config = dict(
    activation='tanh_gelu',
    moe_layers=[2, 3, 4, 5, 6, 7, 8, 9],
    balance_loss=0.0113,
    init_std_router=0.0236,
    n_kv_head=10,
    attn_scale=0.125,
    tie_embeddings=False,
    init='uniform',
    optimizer='muon_variant',
    batch_tokens=131072,
    train_tokens=1261000000,
)
Below are experts of layer 7 (counted from 0) of a mixture-of-experts language model. Rows are named router (the router's row for the expert), up (a neuron's input weights, with its number), down (a neuron's output weights, with its number) and show model dimensions 320-479. Each number is 128 + 24 x the weight over its row's rms, rounded and kept within 0 to 255. Numbers have three digits each.
Before each expert's rows: a language model's description of what the expert responds to; "comes after" lists some tokens at least twice as common just before its tokens as in all text. This comes from a sample of Wikipedia text that the model never trained on. Tokens count by the router's weight.

# expert 3
Description: Line breaks ending sentences, table rows or list items before headings, plus sentence adverbs like However, also, well, often, now.
comes after: "\n", " |", ".", "==", ")", " ="
router:103145147090097163124140159135120110126109156112132119079089134138121082159123128100117080106170148128116128104136140095139151177097131117177104109135097119114126091118153115103148134132114130118093150144110128109141137100118127055129152154105104152110149120161183107126138119131159119129099084135072083120115167113122115084146124120115117165117118147145148147126123106129128160168143147136112156126137107143135121165122091149097124104133130115150119080126117161102129133133196102
up0:170117133112148097165120175097093126135113125115116161147107135144081143130123166169149156118146113124163112149098164171134115087139100109116122095149154118134154129151110149149112126130117128105090122144148164115106143141108144130098134135111115145089162108165162118124113084108101108125094126123136147097089147120109101098105145094125127136142120133092149089160161094145125140119081094139157105116080162101107099154111183126106143150116133087153143126157157143143158125119153115
down0:128131160122120098137115114143123167090118135151117134121129135177151161110162103087118096107153158138115117124155147083065132115104068137155092092137114149150120105115154110126156114083099162121135123099127167117118133121162110144136168109143159101098090134121118128116160149126103125105103111124150140140124115123135166139060089145159132132136126155169111126107123172162126135068131116152127147134113137133153114110116158176196145132145142136133103166124158106100119125132134130
up1:109133110138123107148128138123130118189146112169121108106131110114165127120139133136145138138121151144073178151130166128107174153187123093199166131091113118082149096123129112122152134128141096125138109141146129169169102139097153132111151132100117081108124159140125140157121114165151085134158138129061143093132097099159097101109093101124126093129117140128134136171116128102139134140096140118112109151101184111192100159132152142162128118128138142135112095127142162065156169136093113
down1:146150122101130129108135122137153158100140092094138133111167125191098149163129164114133105114133109190135088107104108119144128121159172152096093150171140137144140103116136109126108128130117097085105115166144176093135164138128096080115108135112139138148141087121105154099133136111123136134112065121130122148130145133096132145114115111094150124128128068155114161112152118167140137111134145136095114154142108111130156094124097132126131146133099108121117129163113101164132120106116147

# expert 25
Description: Relative and referring words (that, which, it, this, an, who) and month names in dates like 4 October 2025.
comes after: ",", ".", " that", " on", "In", " in"
router:138126128088110095096113128130173180185138131123149130143138121129109131125123089178094103146149138137147152116153195184117132110118152134129136141146088105131143102158162148148148150113154168111144124135085114146116110103117139085171159121130123187112111118168099102177119125140139116109158077163122119164144148050178140108106130087123153133100135121136164127109159128134154186150099121107126106102103103142136102118174110168127114119114110129136141137131116119100114124142141138
up0:116112127107116157119141100122087167146112152141143134158142142119147165109065134098074146154125072131086134149154144165083148118121138144129127145121154124107111095109153146092160102112144139107111085101122134146126119105124133134186120140138147128150101182152141119172127099097149105124155140120119147108100136115143136134134124105113147089136134127160150177132121148110069138156067132083045081112138142120158091102124131087126105141107134174161121130166132141090145132140099113
down0:156122115144163117122122134150154117128113104123143152161107151120122131154164097155168107102109142129151136116152116091129124104120087111118070105158119154079145153136142154102153171123139138129099151127106125120100177115156137175110078105117110119106117118110161113144124144122100127110119077105097104171168121137147128113085179127142105105164132126089181119111135101113150113118158090158176130149132109154112122132076155109119165125160119125135120113126146111123123121135085129
up1:134147142110143129095166113125143114096125118113166132125155120131110125129138103162098129132129122113114081132154093195088096129159173158152151089084138116131111110117126112142145137076143105108144111113171081149110099172140162152167104112134142144147073146139128157160106093130107166139183139105105135124155132102169126135126123141145127120123129136135136161094150120116095128145159158136117121105129170155158094116144106091148152134132122128102132158126151127147104160137104096
down1:104126119139110132189126134116135126143128114138135082100125103140118172160058136083163132109108124137101151104129131091155147162062135128150124145148106112094137130143165144113156156152121115134103143111105149128151163167124160150122148106151115125078095128161158103116144131134148102129095130171177145089142105114110125141088102105098126111153106120111137112133118145085147136142084105148109113122087117124137156118136083104097124114140159125135117123141156142130130096137078153

# expert 9
Description: Head nouns after the/his, often in headings or sports and politics text, such as season, Award, League, elections, History.
comes after: " the", " The", "==", " his", "The", " first"
router:098144148074157123160111115162126087128159150105105100159088109111138159149138134117124087111110138096111131170127064125147099103148146152161103143173122164174159133112101097131148154138150140151143144093099141161120133157090154103128124145103145144097115140109168092118136107146109096109114118129145136148161080128148118102132105104125094124096096149162128147138125122140111108118126102130123148169142125110147114066101173143100099121097133142129117123102131183073145124115091144
up0:135105119138135095131130149075135074162155117150111148090119114167121087102113130147110153144164125163144162108077161107124124118118128145114109120162124120159141141164161110164121148132152113124086101138121104129122136140135147104166143149109104126097128109132129129124146100063167104082142135127122124150148132125101125148054127131119119133163130058146099109150131090126138088117150139130136118103120091091159156136174151123147143089090159058147111139128130145130118146100144144
down0:131117180120127107151073149161136152125167111098069117171155123114145120135090088106116127109111174119135124108111124145109135095150141104121126106076144127127118091098102121128115103152153165135164097144124124154127127104124148146112116126159174145116153136134133166119113146170107113114112123142089120132106141147148109111129131164115123096111142144086141110121153168122124135137096151158156148130137140118139094141110115100146099125150151143104107116136108145118141058145106111
up1:136122141100106165177143097112155162108113114156089099151125114106152104165129127151149122159103138119104125162107123154133163080166114089117182132159148140099146120125132129117165090158067135133144122130119149101134110105091035102121144141148145136136096111162142139133149097154145112110148111120119136097105144128082127103163162145089146110104109147112113124095166146142106162135116109149148155079101147142154155096102140085127128110165153132145121143094109119121163117119165168
down1:115145109134199120100136077139076119130210156142094122096128123148097122097154144109098158174149130128111106110139127140085141104097120151105126153208115164154117144156109124169095131142164122153121116129070145134108109130112148124154079131113102136141153140108097129085136116172079186140125103166099161099159122095135095121097085160128138085136140125112116123155150099151145127124119159121114120177104123108127102138139129172158083134139147124165169112177116111144100113104133073

# expert 23
Description: Forms of be (is, was, were, are, been) after a subject, and "The", common in census, demographic and company descriptions.
comes after: " is", ",", " It", " was", " which", " has"
router:093153102096133157085092147125160123152123158103129149059131092128141110154135147131148089099154168131123144122124123124119125131125137114164123135108115108205083171127127126109122126111163113127148153174090135117118114119126155152140144086132104125109122087145085128126103122164164116132083130165104148137178157148152109064151125148087156130144098117155130153079153143111135154101137133097123138123135095100154099167108145131148116154175104128112107106126131124152130128117112119
up0:124172131154135153141101099111129151153098124126160117102147107137173143140098106125118130130103139157148091116083048114140082094128087120209135088143096099103097119105142112102170143149116156112104124141101095162104151151161099157126135162118107112157097142127125124094136142141133111150119141114159142147162085117123115143110141100105142160127141142119171154153141130082127150143143103080133101129068133119118112123112139140119120099116152176112078163140130142144106129159120117
down0:118108140113158105152095159137105113102130123120169183112087141159114153163157108145142145093175192100106150115117114099122139170096167127088079137163141125130152133162133113129133127141113144101141132133104129163105148085129122113141100106085149158129120137146123130142144084099150126126145104135158151072177153075117113149160071141124130136140108143113110128136101119154184103105119127106116140103165158118157096124119100106135148129152089132107125087121134077156133122145123132
up1:144159160107108162145146169127101135140147144113084148076146108133105087109175173159136125132144126111103117149143139133100111128127126119102153178140127097151137142131099103152171121108181165153062199101169144111179147108163107144127134119145115118126130095072120150157150150127113083112128114133090109162106114115087134127072153144120141135127117174105112118123131140134122077109183150130154123117109136095089168145150169115087127175116142181132119136148157133102110142160102192
down1:180155126152134126124120130146154176125111127155135131126087131102119111154124117157140121157122132096136150166100115084182105158174116125153095082137167118126131145121108119082121111085107135140147137130126124141113116114119142155143114067142149131155131130126090109142101150159135126125079108099153131123146173123117120124157103126042142160171156141130138144123108162118130114119146122140110086108104160107173095110140173151136140107163110115160138107133105142117086145132151119

# expert 27
Description: Hyphens joining place names or compounds, pipes starting table rows, equals signs, and prefixes like un-, non-, Mc.
comes after: "\n", " (", " \"", " non", " Al", " All"
router:110135141153150152126121128145126107106103106111100200152123151141131117141184119123137105053119106141167136135110099149149122109128144119128138086045115174132080099101183159133108141110101108082121100161141137103117127118135113146110146111102133135128092100152112086146120113140205118122138066123127157110101106122108136145136143136130184125153134122144066174112100072109135113122108128163140126130155118108140056130090115098131112124110140126108095141151154108160117126129115139
up0:123111168136114123111106093115109127116114121090102086152088162101132105153148103180141148110116069126127089088088138118087132131146082109135108110098117099132116099097112150185119081132132131120154154144150127155103121122133132154144132094129125110146093076137103114139119138114134169116094155143139119102147142092128115100109120118140082114153161107160148130148144113139154136122139145089134134152152087134152138101101135124168169108147102137124145117107081104152170156133163117
down0:130126128138142116138146162146130136131195140086118176129115129125124143115126099106113144119106124123140116109129119115094138140109113119184110146107106111119147180144084136134144114070150154147137158144150061119116095103090137100144145079106142122112144131126107150111116123117145170146129112120126158098128132137142119152108127124166121172137107138146128116138143149119101112102126061150092099165110162126130134149122165137117106127168122142149153144141160155110113102123100158
up1:115122120112084092162119157111108132104119126093121100127182115129122136127116140121108139132138095143099132168123127063173128119087103140142177139086155128129088121184139122113088146145160106153176100139138150119094072155117159128127088118123111099125112128142145119103107109142124133131125134113102161115159139113123106128140150132124137135136110144146127139125137125127087119130145129117113129163172097118096135133125149119095142153117095159142155141103178112118165136083120117
down1:119142090101140127130102141094136129113113136129122136156118136105098140152174142098089113154123102153145089115099158129114092136142085127124117129099134156114148137157135131137123128133092143115131176107131140127165117196146048143136199115168169124140166143139112143114173168128097115154103160143160132150081121136133199131081149138112113145155129108112135110144121153130115160139147132097153115112172141139118149145085122164132119173137117126171078114156128115112087124093128113

# expert 2
Description: Coordinating words and auxiliaries such as and, &, or, with, but, has, had, have, linking names, firms, list items and clauses.
comes after: ",", " he", " to", " He", " well", " who"
router:120091148159142093099105102147170099114103138147124114133123166129112081131152138120097147089156177059122076137125174108104111130104148130117169124153127139107139152121124163147099124114119171123111134109116105142149089136131137131063116146120117099160162151089153106101128117128122079143165141114118110158121173132187137129154141138142151143167121124155126136101136106137161110156143138135151133121125120144121128115161108133176179108139081095123150121165138150161136167120131171
up0:141177171130140159133123056157113088131153123143133149137176144104159136103115168156130104139163161153092140123151142147111113141170138136144158159098135130085118137123121126122151150099146129139092126146130111153142148144120127094153107101129070176171115108133148150079120158114134092117147118129143099127162169151115136131111136135130103112124127092127144142141098105136118179122142149147123089136120143125134144138133163119113131109095134126098134123082085119159152141136117124
down0:152127123123156108113137128137105117130125165149105092130123110152170136148159121101141148080065136119172180147140134117128195131079138119117177086110136108087107148153141162135122129119160140112176119143115126118148105127112141128133147118110146090111118176095100135096158113110153127104081134133122138104097136157115127120163116120163111147098107101121148097105165145145107087099130152094129131148125119126122149204119086086137112121133112144146132138108171148135108139126113137
up1:166108126155142143142141116114113104095161162142195122111142126144159130157121105123100117150105128104125120097114142077142140096104136113119160110095147102099142134137149131102092145135130118164111139163119168119151159134148131136132126112093096121136117139105149119109106110160129080107114158117146097117191141082198141121121178114109078127114143109093124117127135171092151127125124126116122161155121151120168090085133106089143148124127164107130137165128104131134135124131122101
down1:114126135085072136145153157145129158140125136155108117144164127145137108135183120109115094097142129097096079147133165114126122119107106145125089145169128148117089106117143162178106147115152123132120089078107107057116078126112109149123127153154186155134149089124106118150121085119141095106126110152105149121122124116074106167115071148109113074158104167133099108124109098150182129084071130160161124140179133135142102169103167148142127158170143187133133114181139116131099137108113169

# expert 22
Description: Opening pieces of longer words that take a suffix next, like con-tin-uum, inc-and-escent, Trans-literated, Win-s, plus one and car.
comes after: " ", "-", " \"", " a", " (", " 0"
router:132125121105176164091111114137142150136101099151118151134157117147132169152131099127104096120147071147146163121120121141141103144101100115126130147096102125111092161117091109150172188114110134107110148148156147079136087112110143126122134127162161121122102121121169133130106125104168126104097127157155106094140145109075121122123117127116161133129129126114116109125123091074121126170102132155133099149124159111148106130158118090142075103132120123151134093104123107108117144138077116
up0:139133160164146137147116131100141137104169111157128114130123115130159125117136089113172147167138138166095177116132095093158136118139117098116160120132130091161138116129133099130126124174138108147114113185084143132152130098126137132162092126152132134112096192129174145129169154108171120115153182133103119161114149135153147136093185117129139120136120144129113127137133096121111103146092135082144170118119119115171141148147099160117135149125155089111115122139132071101112125143112084
down0:133101148134115120150117124159145085165108162155126183097147126113091136108119149129123134148109166104167166131171154152111139154109138107149124140173115150136110150106140100106151091149153131076129119086118127115113092178124104137086121120150113123105131083130058147131078153127157135110131131127152111104136160133144090143129122108113091140136119166145123136142110134141117122142131126143110069114121154122131131138116112118163094125166115139123156132139084136130131137100115107
up1:116104136158152107140137122161117125145132093103106112093124184118159104144141129113130119142140170112125114122170120109107150110142125133120121125099160107139126086134068159155083153112066139128118140104166122085136142112095130141136121131143161149104114141129144096152114152110129101158119135142118171104115124144134113165134101104119144139113122149151171154170135116150108136114132063141145142132117121149130124135121121100125141125085105141092172116115093129125109150116133134
down1:156155124103127136139124107109149133129158157110164087146130136087116142179089161114169152134105098141115173121130121141121133137119133146118133124124169123143112142126130097137104122162116113111130130120081083102097140105070144111172159136135118167105164106134139150192140114116112121169103135134133104152111138113135112138123115136104139147154150129153149119149163150165143111129110130110151120111103114153136153147153146109110117105150072125145070079141136160105094149086123118

# expert 30
Description: Prepositions for, after, against, due, plus -ing endings and career fields in athlete infoboxes, such as Retired, Highest ranking.
comes after: " to", "-", " due", " for", " •", " Award"
router:182098142115111096114120120144128113141116106125128082110133126154121127136136122123145169132141134093115087126148135106117167123147127126140118147167121124112175099114101095116094127121145155106095137142136115124150164120119119141126071116123163151156164107115155138153127119135127133127126150183132117155148098155152118165113111089121092109152153108110132145116147142123136097160130116174177144154144117093093113091125148100141099124089095113142110176170137128141084165122075133
up0:118111154139148107130080109147096119162103151122089144113111128138125141126112142175099083128157155133156109133100112128126109099133140143106124071104083133139116128140169114100146115143134159132129117138133145099118192163152146148147113120102108123142106114154133107139149111153132124101105149143146131166146130172121141122155148170110167079091137146034156075123121120112170098067135133109149137131117115134100128159112158096119131105106131093141137135152141156091144104155171095
down0:178134139097103145150103150099150106133153109125112112123141094142135135152054095121146150141123124072122112106160171109117110140147112135127123102122163096095148137154119119113115154163153128117140142118103117170127092136138138127104147157175113125092128124113094113156118147134134106131150148091129139154193112094144132154083132105092092152118091118131137103191142104132092115110135159135125170117114120128137132137099094112144139158131087111151178108098085141128084176114117120
up1:147109127116118156194143138090129135139113100109131111172139146052073151136133105111162117116125127150124112128118123153119137137135092144153104097119099143148160074141142104087156150102134136156163162148099116156124145128136134091083178101089116113127110115111125129122140109138172101096125130118137142112139167115163156136123132158135119114104168152111117140114144128124126124161166119129092184168090142147150117138116106105088119120139106152145141156136144137098109146136096138
down1:126117136124093110122133156097125115102094145117072094097111140141104096146128146157141076150172169112096129156112155143160164131080101160095120127100159067151137198172143123140120116125121147113145116147137133100110121100136147113106125111128121091095137158130102097120121117089116122154121147138135102128114123115142099131137106148144127123080131126152147126130123048096101134108156150123158058130134111102132129105111126124120149125139168147133139135139093131113069153068121126

# expert 18
Description: Articles and possessive determiners, mostly the, plus his, its, their, The, often after of, in, to.
comes after: " of", "'", " in", " to", " for", " on"
router:129133139150107137113112142095147173139127122108152154150114133122172157118141139114144125162130111166144103110145098124139115157088130083139107138130165114133141146091107153139151081091124172106122097149131112082139119143056120124159117073104162162114140102147105128132134114178152158151146154131167132155121112110127134143167138113127113150100136138098142101100122136094152097117182155165186144105135146137125174128086152128149114135092122200096087118114126153173141085124098128
up0:131101144146117121124127084130151114176061110126111102134102120134070091126166119093153105163110118134137112164159163141158128114153112092106117134108098161153166137130167166130117171104136129182134089110121137105114101085137119123111162151155129122144157139133136128102073131122191146156154154147111159082161149109045108162128100121129144098103149120092120086185130115103147109100143171172122115154114120128115107152137091154132105150163158166116111131094105101124109133136156140
down0:107118168099101115111122142110124170099178153152150165133103122143143140136131129135068127119087108115099126120176162108115117143141113117103108139090103149121157133127105161149141096148093156127154111181110164128126129105084126130126118069088133144149105124180093106110150120076082096136134094131148115118124145121126121137123129125117092155109159127127123123116173100115151148129065120119111154055154135109139113099116124099152119161113079138126137100094110148132169146151119162
up1:129156151135118177144067135138133110130095105153129156139128108138094144072157117082121104114103118121094088141105124099122131160083120113117121128129121127121119055166109129152129134107095148140116078158112125140062074144155149090111126153153103120123172123127164113131151087166185144099136146155141130138129104145174158124070136168118134155134122127116118153122120127119135133170150113131131149162148110104112134092105127107132142137108087154125126153138133112095176112139149106
down1:176143123131131156143142119102171152103150127121101143136083133101133085160127156105154148098105156159116205093139099123135110147118128198149140142136170079124153125113149124107091153130103148142172163115122118103186140147092099152154125164094139126119083116105137128112126132118123091104147179140130121140118126115138123151140131119095135128108141143125103149119131131131156145106146125108112098141109139129097141130103124111143102120126164120146144132137112161125108177158081178

# expert 17
Description: Years used as modifiers or dates (a 2016 Guggenheim Fellow, 15 September 2010), the article "a", and ordinals first, second.
comes after: " a", " in", " the", " as", " was", "|"
router:118146161133124091159092106117141113141135137142132145142109109148141122131132123081148129123136093156120116120128079119175100140093158113149083132126124117084095119117142117139124095121124165137157130133095131113180120147116155136142144091092109138172097136129097134170095137140102184129132145150173121131134121117161120151172133094130104144084108139112121147075110127104171112145129115171161137094137142106128153205082133093118155143105102150123119149105130108149125130111094131
up0:163129118056113114095130147105125112113117120093114108111118132109128126130116129135118145113103158160154086160103162114139123128147144113144160088112125119119141133138125153132112194159118149147131118154164126149169119153105159095141091139120133129154125090162145106131153143171139135134085123145125145132150144110134113145134152110128076124129162098167101158133154131143127135066123174087122107079162148107083150147125136117140140126150138066128167130115128130093122136100139086
down0:129142138098118160067127112099127122114101113101128141142140121134145110107132137098150184100167134134160132117136153105100170097140146090110123136170113136124082120103132130137111150123187115100127131112130093166144108105132101129111134112101126098128120156161126134127112122088145090060152125123165131135151126085115092166137133082144148112128101148117126107093150124179137141108116057168131122136117153090143123139117156132112133108107133131123167133146118181129140123131121126
up1:122155133110137136112151111109091116165115191120135124146132109128146141126133156091154159101129130144136103144152128121127128147100114084102135144143136170156121128140173120119138101135131097074171150152118135073136127124112148122119136130125146118123108154098125115144151126135160151171155146103118123133130148117178138131112102089079149122164125131142121145170105142125152108125178101141114122127086076132113163124131135140086145128135093115163124121139162110156162154101156057
down1:120139160143142131159135095087115100118077120137169130110211178084115109125107152125152117128133109110184145156118156107090172120139104114157091154137114089141123148098139126120140162157126106133157086111119076188115100166154105156142087101132096118118118127116091161085090141148104124109126093145156192106096110146160122136105158152120101113116136147109130093171145169156142151118073122119123110163150149159124145096154104153114081111167114136090136161131143100095162117098105133

# expert 16
Description: Wikipedia heading markers == and ===, numbered list items and day numbers, and determiners like such, some, many, these.
comes after: "\n", "|", " on", " List", " also", "On"
router:114142117154107150084129068100098121157147105124120093145158148136118146142119122122120151132135132111101135099128146110122094148125140125154120099095167124164122160108149189096144132100113110149146146124135101108113172111090118178176157108105160081117105115117109142163131147167126115127159118092123159102108109103110134137113146146132185137117151110159157145114127136120140129187124116142108134116161156077122094098120143103136080138122116134153117135109100147112165175146084108
up0:129141139100126121145141081142133131121112118108143141111130166113109124167117132119160124114149164128092109146149090073150139163179093100137139114108112146134133167134093094132118107143148120114132084154080112099138140098074133184149159139158165111122135075118134129109187108194095117159124129121164134130124139101105114116187136157125137142119126162099147160155114149101077071135113129072141138153128113144137145136090167107126129157132081152125084118099152145087149143131135162
down0:135147157101119107110111162106091163138127140151094110141139127109101135090120138138137129100085100103144108132140127137100109144137177128121130121158109153126136108103155167100130131107129157115156095148138136153125150122150104125049142107109113127112108139176110178111070102144124108132134110154104120156138106137141061114121148144102140129141104115159115119158125105130161142163144147111110167101128097159120105146121123151135142134177163138105115126169129114141107115140148120
up1:124110139122134137152144151163126144099150127122129135156180102102110144154104060119125138138145109111138143129133152133128165121115119166125110089106144104135118117128164177109145117111145120145135159128090106100117134139143131132106170139162120157115138126107129154107082163117139133148100162106136127195093131122129118122105114085127143099107115110113144140152099121142094108183135145124117126115121141125124168132130150104094118151165146097125162113140150049168095111128093108
down1:135108116149125102114139137090140139162164130089106061103104166136154131111144143148145144156114189116071121132111107148150112130117169076149129164138131157141148141130120137165149110081143102116103123111136133105129140121152108132149149160096132107171129112160184088130136098066143108126154145164096132113160098107095122110152115126129125130154133150116133136082163098142127128126124070139110145057070107164175122151130163103154144115102109134131146123119156197124159146112119160

# expert 6
Description: List dashes and field labels in infoboxes and taxoboxes at line starts, such as Coordinates, Candidate, Personal, DF, Website.
comes after: "\n", "-", ":", "==", " information", "Personal"
router:143131170127136133135128120155080143120141088157112089147143127110125157096158144126184111083129093137125142143089137171102159133100142148121154139155142130125102109124109130152134167087108128091121132093158142138159132145140110123161112126185139129138137118086088118131133145133090127088124126155174115120143095116077103162124146116143075093084149085150170139162104142099114134124122142125148119181114131145129107168107111092063129153112167156147159112092095129180109134119116148
up0:125145100144096129143141110135129113173125124067111158100191133078161099065084120136146151113154114137115090094140139132108168190157140148140133150157156111168138142142145159140109134167140111104162120120157111138139116152146110110146103117191105117122096152098134123140135109146108186105073111090139126113115077102143159158111110072141151103175141091144131146145154134151120129140104178106140121133110170159129125118152127183089101090133181128136151114139126093130106077120122122
down0:117101119112142119147134140087124124115117099127113139134114125089120136140101106111119164137109133144157127094133157119135095097135115119117095152151094122129088124117144099125138132123146148143121118110123122143120161104106128154128150109105133109128119115165090126092132052155125132151126141148079142169132141154143138197159117091141114148135122161135105120168121145144160106126096125151116134104111121107169139145121117126132114116111154101160115112121097138139110153105162122
up1:120121122149091155097144128103139120120117086169088126120157143111130148117139101115123059132087103156089126117097135153096163105140124153167136147092129144176101102124119162159125122137108103117162140092170119151124122129135135135078123139115145147160146110090121116137127148129112131121142126138126113100090136111066196121183088121109130089111098124092150131145178084177140129153123082137136116132118164138075178150101099137129126120123156124138110134114144081136154146087129128
down1:084081163124138121123125175108075117093107114123102110140167136131092155120143102138161162148110136113161152099117109112125115094076166117162134123154151117150132131114156128132150098115104163113081132126133124103146125151123142186111125123181079122145120107136138197113065119116148134158139090146166097118149127174171114105114122108108134138135152107162176124151124154083169100126108120111110092164131103150126133126122147126128132110162073132102092182121145118106109120107128128

# expert 1
Description: Capitalized word starts like E, S, A in taxonomic authorities and table cells, blank cell spaces, closing parentheses and bracketed records.
comes after: " |", "|", " /", "/", "′", "born"
router:093090098164186132114142113150174143116130136171114089136154124144111136147111182101151141129108120123180159103092156125092114080089108120103140135190098131166093127094153136140114142126115168130154116152141114127129120110136096142141054111149144187142121130121108137170076138154155100101142124158086103073154098134115140147116113119142112119085155139122140094128130154092170167143150137170093104110117130144108157182100173146108121105140130111146153130148119088159086126080105136
up0:130145101069152105134157143104119116096145096116109140165130131108121150123115147119127126171162150121149160090135105116085091116141115110155132100119107113147138066134160107107132175115164093124119109175155098129153123152093151115077173135168142121143137101111147109160127137144170151127194137119093163153156143091185134106138160139101130135097123116113121121094139143107155103106138163148091089125141117103132144102118117160148084087113143155128137086094140088117159121086173115
down0:141108144125111138167128125138100104147158148148179130141155103173101090154124131131136131161086142133108119104134131149155149125078125121076146150131105123124151111148120157111134130131087164160144137117080109106142098133098083117158156104119107176110119126096114114094091179140154145118122116141148131117109167133130092152151098153120086088114136130134119138145117080095127158118113120089149117123097162123105112152136142136102140123112116139088131160127147152157090096135152121
up1:090083110165149165097101124129152119125145076104100134134127193100063135143147135146149152091114110107144161126113156131133137138147163176140176145138073151098094126100125126084153152110121138139119097139127100097123152123101164110130120127111135108120138131133149151137107125122165121113106126132118091130106168098113135159155105171118100154109125148137150126093133125117143130135178169122137160111096177136136127125117108126110113145141120153135146142143101078139125135190123163
down1:123124108151165130116165143092112167152133092123125113139161160114166142091095122066116117122176136130078133147117129070102153134128087132110116138141145142119109107154100129123144135154144142149112149132124113112139142109146112138119133125103143091139123126104173145111154128167106116151119138159112178117116131131141128128128132113117149102117129149133096056124156148135119121144125108148131145191145128165113133111112140131147156125134110160118169097108111113171125107108180129

# expert 21
Description: Adjectives and first parts of compounds or names before a noun, such as Western, Northern, social, 19th, Civil, Old-ham.
comes after: " the", " a", " and", " of", " The", " \""
router:147120133161109132111150113120083136119121092115142127174114145139100167112127077112122146115114097146153127088098121109127129143047137118108072141102160140087125105105122109127133134091118102113155109135124115119147107143100140131183113092121132150109124110110124087125099116105128135106107160168150141108121100112104121129112109148128107127156106141117139154148098117104087139140160111111165131130177132106159103124096155098100116159109080141130130118106140117137125157105131108
up0:127145133155135100128125130133148149140092209127101099150131112144147145123128148164135129139089118080114095151115152123135100153114157148116156167138130154115122122151165177125114109156118135104121135091131197152154078129163164121127110115054115136115139131091134167146100119132130137130132096151167087165114139158152142135123136154123111121139112149092161106127148134103126129102137098128148141075103101152116167129158113093137144137118121125131140094100160118141156153106130127
down0:104154103137124080115114164109122098093108095117122100115084133127117096142112122111145130127158161110074114098147098139108140121101163118129121082147144142093101114108095152117089156122172123198118124120129131149138161106102112122124145141117113085166128112153093090134146131110170162131129150100088117116132151100133155098052113171126136140115127166135119142126083126133134138128105156130116133118130148122111181091131137106147116149175134118148131112140134164122163150137090140
up1:096124115126116139110089165119149082119155091125129128122153143129123126119150129115098108119063129102106093113092163179107162130162120131151160115145118111140101088065112110155115109099168095073136163117137120128138170071173106126147135120154142130103129124085143170085137138114131117130126112159133151110127118126136116116158166130168107139106121080133188138091101099140157102132139159117128135088094125147126147174138152095128145156154163125105147091124129161146162145113133128
down1:076124125106106118128157161144115154105140132152169125121110128146113101154150134106137104150122119144091153155131131155149140101122135131138117151070087132115117157134128080122127135098098105149117145135141111148142091132143138119121087115132104140094104095108124143145130153154143112136125116147130128156130157096129134158121139131156106094129125118130111146097092111109128114123097104150125162112092138098170108164101153148128156107173125148149116133118119152093152124126123145

# expert 20
Description: Numerals in sports tables, stats and measurements, especially the first digit of a figure (6.23, 53.49), plus "as" and sentence-initial He/She.
comes after: " |", ":", ";", "N", " /", " 3"
router:159099090103160179076111152132172109097136146152142119142104118188149103115161127141133138153135183160141120146101137078174130148122129151114166157148141154161101120144159158136134134084152155102156150123128140159064164075110142115138144096109100118101107053147128159115137149125089139130147143175151169141117145102114152144135106123134183100164099133132170151119156131118146163152142106124145152104127142107111156173169114135131136128095076126135143097166102132103121139119141117
up0:146143114110138133119123130073136083132114124132083159128072124112129137145088156095121126163133126119089154132123154125134101155099144137141136152157141061106123119174165165149148118110161115156105145175098115145071163118102154129089115124134156127128189080076112132139131139135134122130160088108089166190147125140092146119135097183136088121140109093132126155144161150160117113117106156127114166129130120148120184123139138085102114136144157125094108116116165139115137136130145154
down0:134105135130141133148172121144117107126136134132129138180151098151143113124185146196103114103102184143099119118151094114089139113121145136133136122085073163109120146114103134144120155136058163110129112089128125080166124130124127117167122143128147094076123152152118124116104124090088112137102168167115084085115126145137191186151104145099183171099144139125122152095142187138125136167111106157138101131159139101151086152102131157110127127149104149121138129111113099158116140123103118
up1:170120125153144128097146114119129104104121136095114102116160127129134145179118132122105125088109120093139144149144143147140116154134150141119116156130109114106164155149123194096120116148114126168116103113128118104136118095119083149154127165138152117165143120151158126135173155133100170116164137122112162121118110150164117140103155071142080070141136168118068156153137116141099089105132101114114127115132155122149133081148178145135113133107093146101162103131136125108150092133105143
down1:097115138131156118159133109115122119107157143157066112127136109147143107121131092102156116145202126127143110096156109128075081143138129108114130126110168136119161117146119103139111153164131162092114122144106114111138141122156094158112129102144084143110117138120148096143134086082152103121125118148124123099108072126088146144146113117136144141094137154094124115131109143108127167132133121132136166143131173125148164139134162149118075164139110121181104122142168112155157099094161090